Weights of a small mixture-of-experts language model, trained from scratch on English Wikipedia.
Training: a variant of Adam for the experts, 338M tokens.
Below are experts of layer 7 (counted from 0) of a mixture-of-experts language model. Rows are named router (the router's row for the expert), gate (a neuron's input weights, with its number), up (a neuron's input weights, with its number), down (a neuron's output weights, with its number) and show model dimensions 128-159. Each number is 500 + 50 x the weight over its row's rms, rounded and kept within 0 to 999. Numbers have three digits each.
Before each expert's rows: "comes before" lists some tokens at least twice as common just after its tokens as in all text. This comes from a sample of Wikipedia text that the model never trained on. Tokens count by the router's weight.

# expert 5
comes before: " ", " The", " In", " He", " \"", " A"
router:459505553467494492533565485499499427465565623399484531631515529476457511462511507496558502447448
gate13:597571513528552520497452513487563451483457479474455499461485561432477444592483449463520470401499
up13:500493600422459432489511490539567526483601499505504513501497419476493387524434451500510496479443
down13:549507557551605576550523453539438511434502508520434496552500466466495437540477418482549489475475
gate14:481512492464496548548507526464417358609481571557515442518607481526425521446458514472471503539546
up14:513455448457492530530442486469572435535411496520470479486442405530522468550539489434527478396433
down14:537472486492491523487480505544435456503489527538461477558576623519562596544558466514487514566507
gate15:479492509481483582567465549457490481428527516420506476467535465484473435413532538555509502478430
up15:583530396447546513466558446455476499561513539452451561578626486433540527495422528531566515365551
down15:476477543421509552519498437533417486488547504475490525483511426462465566572575549484472458461458
gate16:434464479574379451579631464527538501471462482499466515506597559468452478508417468495464570541516
up16:448493498514552541431581543469515500509564548435450532533477549606513450462623529557502459474493
down16:478503471501434450461495424446484530494500530487510537468587516505546615553621513537547538385440
gate17:537480521551627478498548590480531478431525532446360479484487453432446550544517533434561516442498
up17:447573457468491534572432456383375593464493575510474576476493423489468433521482541500489526467451
down17:498536498475577514534441543468441521511583463531481464557544502518552521514582422535526431529508
gate18:426470481484451522433393547527460412506500454460508399560556608460529458531596596583512549451568
up18:415542500545487524476505448481468575527496513571543445429471560554537509483462518494468542522499
down18:399520430538414468556406440418574457526516531415467475556528489507448460563524531493646513465592
gate19:478405498517473606470530559539456473564567515480614537559517584530570526544548485498473552411614
up19:430439487570468503478420515531468455465535573499506491534513534372517491462482557324423428541551
down19:517448562486554538564486463551527528438440616508524451531625387567507464493487575449527436534470
gate20:576555517437596498570520457510542484501455493446524499504442544571488506518521425433498492452493
up20:408512522505445584477489625563485639489389483483437405488543479548550487552470577502522491464506
down20:565584523516544480584546507513478507617463459491484460489467516476500512501450550535409440561504
gate21:523540516556542422499403527516516402531555560474482433586510525547473456504519560515484610502539
up21:460466404544457495496454515587517511559516502469563484621548462526440536526544536492549428437504
down21:540538410503587562501610473552564522546465582511506464473443641496527517474481506499493455506474
gate22:454415524616472485524595495513501552497486521475512461510598518481480470468467524484525534478494
up22:528550447477551523398521474488472564529526456522616481590359488550572571529564360549468501594548
down22:467501523467426482537549552475503506446441385473492489525513446521438501535468498476439497505567
gate23:548581483467462462543494512478449460486453543509494488423503507518475476549490606433521570494486
up23:518582433463464389426407469540483418500511506451479503445543476419519399462429579398476421596518
down23:553530379492504531440498506478539448535528571530484514456520427474498469602573499460576490491524
gate24:468546495553552524522497550451472511403456530377506503497531524525538444586494535541558475487591
up24:394435569548399397427425525521491496480535525518502436497519475486478432479460550531469505543512
down24:450509529522557555539516506412500362518430553575520514488487432464428377468406525458501502538616
gate25:487487527439452466452455425462522355539550520533410597552451479556491419516456522550462491582482
up25:416518556500475557554534457542485530507485440500547484439530534468427465615503583515517497484507
down25:469608482527532528507436530546456503431547428457526564427444526515430464486461520523577473410498
gate26:541573497491523497469473555503468435481611486524348525477617557436458452540520544502469502462462
up26:441418380485566512477460466501507553431514508506438517469446473518503512629495474476562512557543
down26:441464520565469508479504520537505449470514495657443510511513546556450496439496435513482515559539
gate27:466579507501556604508396480567496512456497463466400535490551543671500556547523495539437448486491
up27:480466446524645543561536466562479436619472539478471485547584511538484408616554502506442542410499
down27:511495460450408446452541518456542472451436564529473519521531515508431540545433515494498539516473
gate28:474463590519452541521443497565547535516450450430497423502524543560534491552547439512538568441483
up28:475467555458513441538445572573434431380517474484398511531483411517575539548520503454549561482521
down28:461530482491511527507451490627461362469412576473497504480504412473445464453485477422481518519546
gate29:559433546578504529587480482475532409515464412485530438442446492451492491518494505467555527504552
up29:530553456459538529569442458414480624521532449562492571376483497575489433526560488485506513505497
down29:463505561598479608553482512520477349511497594490507562473435525462467475549559520541414464530493
gate30:464554519482452483477495447544402548486513564619547458419524496515532407483523603432539530523458
up30:638503487547512491565511497441481512439526492449516536395559482439402446469562505490520481454435
down30:480522507533458506495490460599506556565531532565499497512436398483471446505558523563539524526386
gate31:462533652502463497523450498457499467489542516558507466392492436529429436418520448491521523529426
up31:503478477435512417475387434455547469550473532440587458503586484462460529479453527501474456521500
down31:579452518453562479475455492491424445497447514479431478477451545507593507566606459574471443482464
gate32:509507476485620541567510403473460523488502509540503558431402487564462557427530516472454500569542
up32:498602489518544433546552488527417486446456545455499455447456491507528430418472493551471481445474
down32:445533464512600574504484351463551536502503559495503525509497549514503574539463475386459606530508
gate33:526528595514529494515436539499508469448477498440423539565441449563488553547478486497454494491480
up33:544532528446549470536495579567549550463415510454539482565448502510526522566431521431546524517528
down33:480466495472473463518467500404521577514466526652497541486520443569517506503539490413546439452465
gate34:434632535516556518614511505495576524508490535431529506453486483561497514527484528429472553482465
up34:534599479515523525567535541453537482506512469454490453417462431542548525548472504540564429503534
down34:469597474515532549505471477471508504483484478432498553571504456491495617522439478410507465454463
gate35:524516470496418505462505648519435460504480518470469488449500517448413501479528489547543525430375
up35:444529500586486478518529494421564509612466450476348451488580510482403471543550550503556523495477
down35:528438527455516481490450477556525593552452522509534583436574510571465453536509467583536489479544
gate36:543502451527450484550408508575526589570456484437492517366574492535486453533500562450661488527407
up36:522581447515464556509503521456418588530440455460557483491480460500543542450494519449566496468585
down36:505562498503473563471449501485631421524411459433416550515476420468481473497539436591481527610590
gate37:505504568522499474564422478467484483495466478537434430492449550556501454564417497557526547468513
up37:524600461506553460462519478509437415610509509473446473439530541535416485536422451410519529528443
down37:425571497444500501457572503433452514509536585452523438489574522499519459508497502457547536584507
gate38:452530472564492614569552496533568565320474459508513488544470480522471574561579506555461637481527
up38:551479539486498570454544443576507458444537458467521484557527589534424549554579561482419565564522
down38:467556502358543518419499583421421495470542554519522403421511421496439502533537459419572483524446
gate39:499467570531493534504471569515441557503563529516398537470486534429441565446530522531583467416480
up39:408533448396535605452476454491525503511536458534431447494550505511553442529467551570376522528467
down39:556483546468617520529521500408459544522490464480543398510536480452510513499506565532470365511540
gate40:496493591463470433577494537425525382516530476443443484433503565496445477432519524543547510467412
up40:605459514519582501482531423601477458480559496502398513468403467492533399598532471472485482484492
down40:433484431453464456510496525474568501452454503575397562469464578440569467549547547468446530552398
gate41:534528562490531445509511508556468505419502495495521587505455482474517488556562409500533465388495
up41:522416514467447462516544478537580553400519504567533537586505437511419501556478505516471556524400
down41:573451550484437468554554463467507441483544471471420464395489530432471439474510456506448517468440
gate42:559503541498565527530516394484453459555512447423457440507506616502432465416504545515463525520491
up42:479549589493519583503434427475505537577514482464586459538510582562475532350539479542463470437391
down42:496478448502493483525534404500579522448385514499590551488519563482533481416524500423487500565364

# expert 3
comes before: " |", ",", " (", "\n", ")", "'s"
router:570543560557532435505505446434462503550438472512491558524509466446528395546476543503562526491507
gate0:474498446509370535501545471508536437554439510395510471495528602463549408474428590434514598506461
up0:518547509351488507548487537495500580577558432524559456509469418567571490465489438533461392513571
down0:488438523404623618461542479582434442438642561511482489481510446539549435444482443527462498508469
gate1:433447543575536496527501515538606522425491465536577516618520521577542512470450518568453547491551
up1:540571430611442438518544504506489540488480532444523583522474554419553462546463522485496581571480
down1:474535436528467424507459524501521466524413492606449426492551545507493497493469501449570502474415
gate2:545416505595549564531512473437521379502457420499490517591579597478520477480530474445516534460438
up2:468541541442432493502513458509557599515463478502550544533584497440446490535497562545472490467534
down2:492545426444532448485445443458472507545416553523638564479499545486556479491451550539535469519584
gate3:531565533524510455502518542533550527486518433515426546465464556456468434424522481464474619508490
up3:507521487436454453405559470423506587609463517429613370502458465489499553475492501524476456524469
down3:443435446565603530530411527548494527474488552420457488543503536550512534404571576582485420488500
gate4:495468548537431567546494463491399413445533578524477463577515539530472547488519472452410445488471
up4:498507494475505474482499513462551573534544475507513450426385500499544591561490599459531557502462
down4:494420522529609580455585490533382500455495517564520531460480492433505466507328428510519468515574
gate5:473469535504456555570474510449490515555525501494547484567444486469472488511504436444618508500471
up5:463495428609532426543545457520462490495474623484559568499526559475474444475506478489460535531533
down5:458460468574524460497433520421460506514434593502503566508590511541489414441587488501438489519570
gate6:559505469518489543471435542514474442468448521477519536556379430514509528479464483504498559443403
up6:511479439515490547376544453384555528509515465478505491584572465478533503575451525537508531520594
down6:532513527438445493490511508429460511620516515462445501497553486464524530540507569466551473523526
gate7:459533532538431553467500446551489499529458432539498499491535549468528409533497529560503481479483
up7:515443461479553559439520447638476526479539463544553503542518461507500459494509470457409571519481
down7:442494497481574454481470452419444574471536546432555472573514580578422553538491474500457533536536
gate8:506578511460427504455540529406491510479411506438489533471575530402543463510409640513447572481548
up8:531539554539547477600560524543581625558540462579471550393513451553482567528530464559551579464460
down8:560481563490471490525542453488566500453445535544558488475494430472475433515566453563442481586550
gate9:427559533414485568476492516498509458498582591448461451531504448492490589524453485505509474471517
up9:498456417496538485542468515414574481438453493520419405526460505409454548467428520466535548514462
down9:506530473509564506554521530498412551454451564490520504549556548439514569431485522508425533584463
gate10:461501494531535508599509502561507503453554504505444627566570530499376451404531409547426502530408
up10:469467414511396525501480479444548500576457593538514447501511407481459495533608549500441422510450
down10:507554504536479318505506467598520480499462522476514436417534441447410551516531509526568528481466
gate11:434373475498484445541484544529533434399534502311568511604472530586557524536524451534394528451476
up11:471418569464469485476496461508520418535616475521461508602415477392565509523477480501446567437577
down11:466380517509422544521495562486511496560447557395547467475425416513525425518524507450511436498491
gate12:459512539473542472461472562529480429412449432487611494447590531460462459516563549470440567489497
up12:527579525544439504518483501539470511408460421526512479532563512498527455442522501454510511480578
down12:473541539469360425469516456506533411458442466573473463492472601570422476435630510564454433519509
gate13:527481512547560460569528450489543494528574479429503462564533464515475530480530581494446521512460
up13:525505582449453419441580481420518576424448505555554468542371503445478546424560493564568518572610
down13:524421428422413421455564470592514501556414509515437517533456398494552442516554537479543542546516
gate14:521498540521442542583457504448463391530503402490525524524516538539515472532506443582557523436529
up14:482521612497488552521493453477574423456437451480540513417556424483524493460532472526493561505514
down14:545494451502579472530547531527444502487540455474541576505466462537573500492477535599597463471546
gate15:521460560424426500514309480531493376563496523475466491478549504580459474469502434485463546549508
up15:496494460484461458573453463467473451476482471486499465434543529545544505453510515439487515552454
down15:524553441554506526493459504524526448496482545423505496468551415503526483398516538602544577572557
gate16:523500434433433478539395419482477452480468507461527598483443501499478514529536538540535523513435
up16:599480496586523548514544515435550578606505507525503489506408553587619582400460523456480448523481
down16:536531475620466467482520535431429551503525519458528445538502528586449632512432521514493400460496
gate17:425441491492515506550428472455461458474596514478394474459508506570596507574486503579545564477543
up17:540526479605565516479483496458494601537464546505596504536499531465451457417545583532434476533489
down17:491488438502547463579441525482484519509392539540534481450533525524451532438611428570457583479508
gate18:477512495480459536522564611550511508487523555442515453434465494432574394425488483580603625522546
up18:527533395498549494476456397533470480481456479577438599511526491524523520531493433482471473483556
down18:585526469468500452488435530400517528428549468463514484481592386461554498476576512565553555463505
gate19:459379456531522482501518496465556449467547456482475474527489545432432465515576481571536525481542
up19:553522542660525528459579489436553501512520476498546453487445508476502481469487478436514543505398
down19:506472439527570479491521485607487530483500470474540550534489553435481477502523476430449488463471
gate20:513408462471451489419500480483521557482512590446552476505491620490442516408516525550487587567382
up20:462459449466607490518478512486496507541516526558466513492556434582598458451545432535547443463552
down20:543502527505531541469479506381510504522440469465470507515420477457498424514540560480515418473469
gate21:589587523538480511481560522506439540545455480514485394617507557550530460537582532523493553500538
up21:460473424481494525566558483534433480394529459539487541483556574486471422516506409450426492507450
down21:443451481507507539391520522542546445468546512443482498429609426550513467522511450513549463623508
gate22:461467437521510529519457526543503445513493478495507550546554549496521397564479468477507606537523
up22:495456521457555564563482468445517485545446507510458500604546496493484530513541537505512422453604
down22:497555475542570457587575572465444514443555511504464438538503444504560460565461448472620541486571
gate23:478479538562514534516487555499514508448496436500457475544605571543433502473535521546378500608528
up23:528442548601522523532462517510438505498531441528574492501457477454518478476460508486516455438433
down23:513462548563565547519549594501498453468494521508471507584423482581484496482492534455484529459390
gate24:472482491467497509526444483468556490452492360424557573557569480460502507502493511551554493445538
up24:499509510432416555462496501470487473485433496513502561548507502489552451491541525528495453440534
down24:458491448399398514485493408508438523592396562508484411496500537489559506482536552489530481505363
gate25:446471493569513499378617486476497528460453438499547518466465548484563538529554401481549533557459
up25:516615405509519419512517529552553500495513482522511532512561530514443552490570520502501555464548
down25:522574424437492488517412560512536561487532446489477549521532555566448526509519534521356558490477
gate26:463464584506530493542485574504548463501516565408470527529514563529480467460505509512460548410495
up26:516547498504416487426592550531524342561527535503574564586477481477505547501536452547547528392497
down26:589425514512532518505500445487501470444386532470431487517491451531550534463530497602458485528479
gate27:481415531652498456619562512491482455468551527525466532624535628620585420528549505495477450444455
up27:512479531491487544524507540457480585468530483484508533492503440503538508468488501500512489523505
down27:636474553484475488497514451424462543475498508472531401455479478502505529462446512568470447489535
gate28:534383558530498536528403468573467555482467568469518542453511476560540537488540494466475547597491
up28:513527545563535488471615532487597489465536536490559477454550492535456476541570515479459530511454
down28:542530435479507449471546454545457632590496457571473531603557492419485531486555484505501400456535
gate29:468487421462477518593518530486588414547534423510567583496563500498510516531439421583507497496578
up29:514472504521538397427556422491440506441525498452540468542465509473415502541561571400552497490346
down29:514529506492548470453568461477481575498524504425468488497533532469480515548517548430446464486463

# expert 2
comes before: " ", "==", "The", "===", " first", "In"
router:523519478566387528494542462497503438580483608520588468597489431513593466476390478570482450564507
gate13:423533547596407485599520499496540510512490505455493488486431471459535426491516449538453545417479
up13:460535415507465411527492430535494556500516478425464455508500503581446508544422471537484531335486
down13:394454501486442505479555515469507549494478633551413523493582470528478495502457499473556482494483
gate14:526495557483541478459495486481514599516546478479485485561530446518467630562554510402586516538522
up14:448455509447500458613608591533493478516428502519436559493542532476436509506597526439496495470500
down14:570462459548459529574587555546510445508500447467495527425558482387492500453463456480442412531465
gate15:507544555493568554438484588545445514469470494461477455596425509499507516462561542577470518427488
up15:475516489515597433442441523555511473541461551465564537487512461481466451525492566530513435484493
down15:454512479433495478422514486499492576499426532480534508452496503481485536465458522511479552534513
gate16:558536579517416512519479408488551549540535518449585478425533561448489485541542480478464535525445
up16:458465554538452511491513470578532458514488550500546579467457523455568550579491499504499461475536
down16:469458459537531473574523367486396532515523482433497538463566473510500520529588534487480434449540
gate17:517518593637493445488544505502573527569511514506519418613495418575458466504435511526539484491440
up17:446473488598481463517525547318469571498496488544534425560528547453416458499532508580498508422468
down17:443490490485468495450526447601460535527503470477501437559512481512439450483570517531473532482544
gate18:500490450548532550447486517495534461541506464492543585514462484506439494637572575526506504506512
up18:512553405483483517468501403531412519501454529542492494494384437537433497583447571460382480488537
down18:625539482456532478523519551461473472444450492563567586513530578555534515476542437505436589481555
gate19:521465562620369566419507556468517593448442482451549541526490471434517622462536556477567494552513
up19:556481500522532436458505473542505513480501456472502489411506507604520474521546512525458472499408
down19:510450468569427490493493512553530492507496539415535534447414525548551505416499512440475499509498
gate20:509477499478489479430580524457599436503559499428540556525470515458564372565493492527458579549537
up20:439454506495502513457477449461441560489402555545451496461346444443496561527557546510504504432420
down20:594559459464460499471528544515497432527544456605612505529557448516520484475568515538507469632568
gate21:483490539391452522507496500556511485464578542479457473473554497509473403503452396476555435507389
up21:520463506464437561444518526473537413480443507529506518469510511437459400447470555473434478542542
down21:490584443534498555561411451552490497505480517502607504420508534488499545459538475373562545528510
gate22:483447439524409510529481459550496476533542472509467416558428529500488500568458423467582581463548
up22:476572520415475394509475546559491418364443449479571581541443414528408475565513573518493479497424
down22:553587383496473493466517490509483554516473414484463449498533486550496578470404451468501508495520
gate23:509490475599521530467434466505533524480600505474524422577583547507483405467518589469564552520588
up23:598476493530366533527509473483516544477488492519470430501456543491496465500471479491531555471498
down23:565490531470471535585483512483556568540586544546506479440467469484459519431552482513481437572506
gate24:519510490477504601468542542486432529467518497464549605535440605503488463539615477456546471535509
up24:516564407470540518497550523425351501511535507500508513533506601532411460467463415558645495494555
down24:470479522484547530514507577452457502475525514584451487478503537422521484481504526520531508551488
gate25:525454448513522464580561524574463507564520516507532496445442505509500588494445486504487518470493
up25:547517562502410564439419423494488498422605514511554542467557517439572491451520511478459531522518
down25:558581533592543491525568481431502630494614390420558470436507563497482570479572436525593414474489
gate26:484360521449565490538450472463513447441545460470519499489608520510523436535515502519456512466481
up26:567601557534439389471428507453489556515524430489420542555478514569394480511452535502568560394491
down26:493547511519501485561505497498560492470497520541541475486437475507549540537444474580441425456443
gate27:482516462545480522478480457538539535522551508482558576573465469518488571603564522546569560446488
up27:505493430584486527581421478527532533475578486526517481526552480552490564587525499492565556418500
down27:533496465464594498494565513489522442514472632553482521631442413496477488520503529536548455528571
gate28:551488489602509485476555464481485614496495522447468565469626447471520446545508509581459570446496
up28:498500552529400553487448540555484486506494484573548512546461481569552568505487492548484516571621
down28:461511466460512533487432457411521484549556493502478450492442511569431596562549509460472613552406
gate29:531455528524460518550412568536572521512439546472431510408522464492532451494515415525592557562473
up29:538410443458513413512639489488523520434499498464490502445454528492450497466533555496520515480632
down29:560503512491508500514574456472451534362447387550457480483481570522484561524561496502570554443490
gate30:523461554431497619508463562443441615433574472439463424392543475505475514542503469495426551485429
up30:466444552519440603628534428511446440488574464452528561444519458553525579564497538443536507486488
down30:430599547527452510493538533442489513445517475573461544474566462561566515522605498566531452516463
gate31:531556429511527499606504521550485547559498567480524477439444481486560483445505534430505546591453
up31:505546547498511473481474512506610456482568459475435587585539494577536472557451478534412485521541
down31:543462553479528450499583581477520576523499471534440466554507466522490415429506438483474529462453
gate32:470440483423474506509467508524442515516399480439429474504532492567409471472544431441534507577503
up32:547470532471600455435556620436441464484539563586524485427435465429464464561509538540503434454550
down32:584506493487544470532435519551544545473524452524482501499524508458510523491479544484466520574528
gate33:402407532481399504647504558467567525420504589571524518553474471450457477562478443492447456593557
up33:497387438510531555459434556511496488443430532494501540534543529532535434447459480475534530626574
down33:534493475522575530468472507347481462497477534506563480416502517583527564504466598519564514472493
gate34:466439536499508600491394451482521500481486550483395528585454562491311522538516495580503462563482
up34:548465507534588557477400422480416628499478478510543438539469530433507481486469489470389449475531
down34:509378544569441538458539450490512495510473644562531524459475534579444570510519493553538595544469
gate35:492486573515542578443536432497442492485527539509487619539490486606554506539488545512517554486532
up35:507419543517548506541519550470452528450516495486544518500526541515548536553506502476604446525518
down35:528530515526563564545557566472539528453498587405531391410478540555511656547514474442486461473456
gate36:438493515610458384513403448522410479502471528450529490597430507442521548571495550566499549459503
up36:457415493556467491602453493504518508530596504431520490541471418505563544493488422432531525555409
down36:528482436453490565497440536508505480506461598542512513473428601461460523592391531496570531547429
gate37:562418485424497657457453537488468521447515446523516521573409571502558423536470574480513504544545
up37:521492524483419495538429481518441419527435447474544469564465552556436478466469465543544512483530
down37:494464496467506526543548502441502614490444576590495542468414516508463564507532536517581542473521
gate38:519456497568465484529485476565533477453545495425439548562467506518457475382445508505609440437464
up38:562525581530487583462508510540515417572483502551461487481498589535469507537451525530591494520406
down38:421522474539493494523505518584539513511509512446498522620507512496554569471464541519544522524561
gate39:518445478498600452504558507553401525427505476420441527519457483515440560583521566436461514480452
up39:444544464526526499518544429493488477533557596434476516442506514479509570461471452484516402506431
down39:609508535484566456580562481534504399570503475547548545400457390521523539537562542516483523456518
gate40:492547518532597421464500466497440505463520548488483444533431506412606554500451484499476505552563
up40:566473450448474527513520395455575554506570428547436585555486520509504585446505450536557522568543
down40:466532539629508438573484566490524550531443475547471568466495429522510524506450571530563530597540
gate41:486446529588469525454564422493564469508417539548497453515454495436481496513448494479476524473524
up41:478423565582471531459435489435491501495514451526451433496496553406501490429542486538551619535539
down41:442469565496521446577517554466504398521584544472433521518600504505514668564490542552466552487522
gate42:476563512569452453508487462566433561567464495510455517580507533506521503534597562549536443580537
up42:415442423501584467522513466562407476511419551458459548525590487489515420538461436405502451497580
down42:531437519508527540585440529462510447375497497595450513525574545518482513641581387514453570456458

# expert 4
comes before: " the", " to", " in", " by", ":", " of"
router:524448424511515466460485533545556524463409529450515518496464485495472559471495519455463522467493
gate0:521422530522485502501405426500536447390501437404424518555502459503480546563528487527596573497557
up0:517410493479519464495517460446497488463472507369557527571496524521603555579490530494516524486458
down0:536531444529491467456563466566579545461618524543569498514499560551524491522445561528551531518437
gate1:473465480611442509631541552410488498512492506530474478399503468417484555471500490496482447512532
up1:473453527521537467578542521485496423517413516415411479584514481486523491433436533503533504526485
down1:452432569587508555497504460417455485561575418546504427520486404481552510479506529516457541570558
gate2:571471576518530548508477462550445425473517539469483568510507572476548600431471586571423589512479
up2:444475378503500481560496553411456419521563471577503582426508585567438490397526569440389494474547
down2:479521453553486443555526493499613540492456592588568500424457494552493522411535497497513498527566
gate3:439485500501475498460496471441456472420551481518456363548533513511439501449605476521484488560447
up3:419565526593506482452553527522514535477496477523538444528458490454588474515551504458509497461523
down3:529542460488546450458553489528459502521408501524553493396458461536657477565481524491576483433568
gate4:476489501562552594435445522481535547510505555475506598543508516586549472503434488539461460429482
up4:586522523559599564428478573558397535534473447389502556581490491486501513563487493484514501424512
down4:421539511503632502418515422520555541527462446604400536538547482451453496482525516527465501413520
gate5:458422523604502495491573491617583588506607518464537549491471550525536457453541570503554487559555
up5:497448566490513484486433504562493513572483544465620496475494519441526525510480523539568477554544
down5:484546505478573492490485502487414546495520540496423524502528526582505475555560542473421571509547
gate6:514451497539527549502443487493526438612501457400580462484543424582451504455475523541435430398472
up6:575528513571581484578478488536462532480471529500472561529515568518471524475507580450459525513463
down6:580542528502542441449504443456471546534512537465544478560495551502462471563450487513452481636513
gate7:514508594478507564553411523452569512447483463468610491542486438557508584521528477496502565446512
up7:477453473535521528380580542532493491459437534481592554431511508575498560480457462607507467552522
down7:524495461489462520471466592529539525522408535562599504478521467507584503454497498530592548567453
gate8:565508496613554547513500517531471512445514430414528474585480469509467528526473425487456533534485
up8:485614493537489443543559480531514540515536514461538502483401452538489551520515527485357522539494
down8:451496453486543523486525443554431479475622438517493495464529500401614465493593506535494521548460
gate9:449467504572445460586520491444510555407562483450420506514444482573439562556399484520474478482552
up9:512525499509452507588475512444486482545517466455409580420520524525539431486432524468395434457430
down9:435565566459419490533527534435542512618474599437536574558430600478471412565536421450454497512518
gate10:472537515489521537567463460467535483592509512536495480481462531617480526621553510602450414455507
up10:500514552419538479407542653539471533403451470619484573462487456437452379416443505476433461483482
down10:506469543486546466545640549454444510464443521529468525463467548525470481521549476474612468493536
gate11:575462448510520503411539516550506470496544455503481439527539422577499436552420444439474518562590
up11:431488522453494536549559562475614501580435431485457483473557484562511577565529496509456519397484
down11:495525512534487504457486524486566517531544447524500522531440476462451469571510458562498502431554
gate12:524562505562549515513427444485559418512531417424459450512448516457512571488518489552544540494540
up12:512559481605496549518464525489535540463476543444498464504421486494479510510425432577497494450481
down12:484486450438444551594548442467449610486522453520442536430474499419528503516467484498384452468655
gate13:453473510477492525487423577433503514470516433517449472519441493466412479567438500461435474456440
up13:456487434497484506584540515413479476494518503530469473518489538453448549579493512486502419441474
down13:409464427458407491454545479442561513521481399496437487501518493474567530503473498522404532531519
gate14:472465533577554539490450556560422523501575528527527504491458450514468517539482488480530468551418
up14:549571538535465474478480499506557449535586433528498565532501485474393587459493607453584418533467
down14:578385573556514459451496458457532462558520435558459456551491473481503572527432511480461408442532
gate15:483513500381517559495572489480384542485442501478455572467529531430590447432489516518530505465430
up15:596411573565592434527503527493548448478488477627448460550555539498480447485592525502476455517535
down15:513517459551468526469389509474495524510485435501505468479533486462584539469533527454499607425568
gate16:532547592536457461539438497480481477555471482523496536518425458540461494547546448498589573438408
up16:557575530458516487506395514496465523522528607469344523532559555499481617484500522526435480485605
down16:589471451504481520410439443475549514576482452527587468537554591482506458589456562513417459521546
gate17:469534490586471526491561515387489448509519574554580566527481564454394542488620477370510499487554
up17:455485499482484500529456528571434539457398600441557537506471544512422502444434571458527670510532
down17:518542447477475454515565559584476527447583515430501442467505464476486574571499541442539493577434
gate18:477506451475509462468539414463445519529449436523534545474494478460467470501558537455538567498530
up18:478453372507493502574525498445507415474380559456439467441500626522472449444534550526558468463540
down18:503456529461408469530495479423450479512503499505595492446409503463462609624586440452474494533474
gate19:514537525403606549430466540570420501526538524455405538387526496533512464553462530544508430528523
up19:543555559522473532535513481547502537524465461551501502467497388503451505553562457518521451522529
down19:493560520559588483473509444428443468488527560515503587494466415509559501563539460449534471609611
gate20:426461489512467519486472475503550557577524564391509588482452500462412441510480552505504489500476
up20:457510576479437513574477447432530545356529488535485454487511493571523608502474505490516557518507
down20:605474477504547574458434604531501495526571492633494499468557448470565565476437534581468449460522
gate21:470445442524543461521513551583460490425612530430425569523479476527509552508403588461443585538561
up21:569459459518513544523491512566529565508601462460398571537493498551437539432408522541646521450542
down21:498489604461604437517616473583546547469542529570491522490512509539483512432489486460484491483550
gate22:547495518601475497469513524449508464387478490514490531570505497501554540545522466434532559480481
up22:462503405439487482446562532463522466539433487483509493379520358503422451499471408484470495518438
down22:395586462492444563421534524532519526557465444460492433475485577486421393440574591537568487556501
gate23:557516540621482541538462450477441505462524409442510501534479566577549517464484582486531439468519
up23:513622531507564452600539478519495541460502464539505412380499548528460447491498518408419439511602
down23:441455534536586501474538500521535510520511479584476562567422424493450532436482518507481552515509
gate24:550453488499495596514440527587486600458499531559562530554501453487558498439447519497499471519576
up24:496578511501480524471454595559519464529503512587512573583508475515509463482584560500478406491425
down24:590505390555476436510420424501562564487519514471550535545430460557565477508439507478533494472522
gate25:480516581583591549502467484462474474432465438486569521394567498507396553491604508476480472417464
up25:439524535533476534513444446524429530462472477585609405396498479492439530465576471591533450469512
down25:372512472498461498435445419511505559518442487497491580502440462446485498477494452519437486539533
gate26:526518605472487526464415521496554470474551444495538458561486434467425396487509519554513553562516
up26:508557499478436440495517449488533512516506480462534364449551444556499455495443487493557481600416
down26:485595520541518440544543492652530546523482445429593456444448483421446488569555426411603512460476
gate27:450420410504534498525495460470402564576542506410498575508531541508497481455500580420514579524457
up27:539518405492473451513430511531472545543580551594428481507519492440547466428397453497474524544411
down27:488569488461491532509538518597512522476455524481476465480508552451558514443427480506541514530475
gate28:435505445414509500550473528520567535499512531489477508551460484449459453443470536599562513448559
up28:500571483486520424491562480424447499487505623425472482490565510516570485421483471508517500522590
down28:520510468578431502532530421469420524588421450469536448485522482542570436579493484578538484457444
gate29:532493470482506522466526466506535535464554554447523547496462520522536539545491415511476570538449
up29:422475428553430514611487543542503467547548426521459518597509587494531479401468481570555504459487
down29:584427444408433448511512528501524471570481507476522545485505465510561516551494481502497506477477